config = dict(
    num_hidden_layers=14,
    experts_per_token=2,
    d_expert=64,
    moe_layers=[0, 1, 2, 3, 4, 5, 6, 7, 8, 9, 10, 11, 12, 13],
    router_score='sigmoid',
    normalize_top_k=True,
    balance_bias=False,
    norm_eps=1e-05,
    beta1=0.95,
    warmup_steps=200,
    decay_shape='sqrt',
    dataset='wikipedia_en',
)
Below are experts of layer 8 (counted from 0) of a mixture-of-experts language model. Rows are named router (the router's row for the expert) and show model dimensions 448-511. Each number is 500 + 40 x the weight over its row's rms, rounded and kept within 0 to 999. Numbers have three digits each.
Before each expert's rows: "comes before" lists some tokens at least twice as common just after its tokens as in all text; "comes after" lists some tokens at least twice as common just before its tokens as in all text. This comes from a sample of Wikipedia text that the model never trained on. Tokens count by the router's weight.

# expert 52
comes before: " ", " the", " addition", " this", " York", " January"
comes after: ".", ".\n\n", " in", " on", "In", ":"
router:454501510511445459499481464588547546499523577520518504552498541523459547579482550465453576458480457461439448470471488462468614490514490539507496430494554533502488526529490446568475527537483487

# expert 28
comes before: " |", ";", "–", "'s", " —", "0"
comes after: " ", "–", "0", "1", " —", " $"
router:458536488537483472512518498570534519565537588459611458489486553555472499451527521513514497436513460464471474540478510485495570428503486559508528457420613508535460495490452398566481561527449512

# expert 43
comes before: " The", " He", " In", " It", " This", "=="
comes after: ".\n\n", " |\n\n", " No", "0", "\n\n", "1"
router:477505517488433497495494467548506498575488519513486458484537537510501510518516549502562475495552467507456458515452462481490547509499504494550515434506504537519524558520467511542443532561525546

# expert 42
comes before: ".", " |", " |\n", "–", "%", ")"
comes after: " ", ".", ":", " (", "′", "°"
router:469520484476369471537510436496556501539470562506482546555457525544494539537526518522501587465530546518441459536482472505509594513478509571572579477485532596551486485477503558584535525489498516

# expert 37
comes before: "19", "20", "18", "90", "99", "96"
comes after: " ", " in", " (", ",", "–", " In"
router:437538529510460486519560533561546493523476560440555536475467521506409532496526509486492511469494450533461488516509574524474486489404489546499559487459536506472425498518490374533485520546536456

# expert 45
comes before: " ", "|", " —", " |\n", "R", " *"
comes after: " ", " |", " —", " –", " vs", ")"
router:461499530526475513567514487510522473603550573467584429472481535483461468497510559461536524440452434487485431507478506492481533439504514502565540441481621546570495553442480472521492527549477543

# expert 62
comes before: " ", " —", " +", " −", " \"", " ."
comes after: ")", "0", "1", "2", "3", " —"
router:451446520480492478511474403517527460544526486483555521545506535558474557428546533501497494490524475456536450518489530503511537477454525505522537415501466603577400463484439480558493523510472570

# expert 16
comes before: " of", "==\n", "==\n\n", " ==\n", "\n", " was"
comes after: "==", " the", "\n\n", ",", ".", "==="
router:386454499471479535525565436576505550449465495500508449536507477518402502455480527475524520536506484406473475414461434509471602457532550432527534455509506552515474496511498440533498567575516529

# expert 58
comes before: "20", "1", "19", "2", "3", "0"
comes after: " |", "|", ";", ":", " /", " on"
router:471530503444397528472545467539578484512518526480544492471512541497476513503522575493514530449477405453486482493539495495491553463500542539538498436514471619514499519519514448528537578601478517

# expert 8
comes before: "00", "0", "1", "2", "3", "4"
comes after: "1", "2", "3", "4", "6", "5"
router:492547546524512517494506484573574527575519547472556447481455517533501535549511559482499501448493369500429486542521501518445556467540543522542539470463533530482503518561542489560465487485443524

# expert 47
comes before: " |", " |\n", " (", ";", "0", "."
comes after: "–", "0", "00", " ", "5", "2"
router:475477458541441496591504489568559508605523563497556442507489504537418490487540575520482571432559437479473451506460545492497524430540507528508516498430593538471492511549472451507472536575482502

# expert 14
comes before: " by", " in", " to", " as", " on", " the"
comes after: " was", " is", " were", " he", " be", " been"
router:473467463495439471487462414452560474528540500448519468529441584534463586505543459484501456533502474485493520525472545478456518511445535487536470461525538545522505527485458535490499533507477512

# expert 61
comes before: " to", " the", " a", " of", " that", " for"
comes after: " to", " a", " and", " not", " is", " was"
router:452507501435440493457477437461596531562501512477480486477455544577468572449485521486489488528477474493507407490465533461530570465469504520500518465502531562536455532560509486512511534578485519

# expert 5
comes before: " of", ",", ".", " in", " and", ".\n\n"
comes after: " the", " a", "'s", " The", " his", " this"
router:508444509443469533489497477527568499529502490434483438440480542544437560455486528464568534514491482470412493502517446475538470460421539535485522440513583536536456518471509476524447584535477507

# expert 29
comes before: "0", "%", "5", "7", "9", "8"
comes after: ",", ".", " ", " the", " a", " $"
router:490543470542473516566478497559506450540497583530550471472513548506481504459498554540476494466556403495477460513439564509488550450507462533520495452460634471520430489476432431562508521533500540

# expert 2
comes before: " |", "–", ",", ".", ")\n", "th"
comes after: "20", " ", "19", "18", "–", "17"
router:447450470414509576509486418519561475532473528492496471458541526494500541529519546470464546553508419465504410437467469537518552478490497506473496482502510541486430512483509464543533508517495485

# expert 34
comes before: " ", " \"", " •", " Total", " Born", " Country"
comes after: "\n", " |\n", ")\n", ".\n", ";\n", "==\n"
router:491510441513570485498492455544509494572543454463531509486500500526426556488537514519475537460558447507514432460509537515408565458401533531580458522523558489534490541521516468507546530588550562

# expert 7
comes before: " |", " |\n", ";", " JPL", "N", "(s"
comes after: " |", ";", "|", ":", " MPC", " –"
router:492515496472430444504559472502597535515547539460479483466502543552473507529544545499506553547525430433431498458501453536515625410561498546486507461488558532513486516447485486487480576521433533

# expert 17
comes before: ":", "20", "19", " name", " code", "):"
comes after: "-", " •", "|", " Preceded", " Time", " Succeeded"
router:422492550543454555573485479493550494533436538442521497524480537632487551482526518589557454459445458508485469554469469482516469426518448492475492449426549538443515523490473455601390560531495522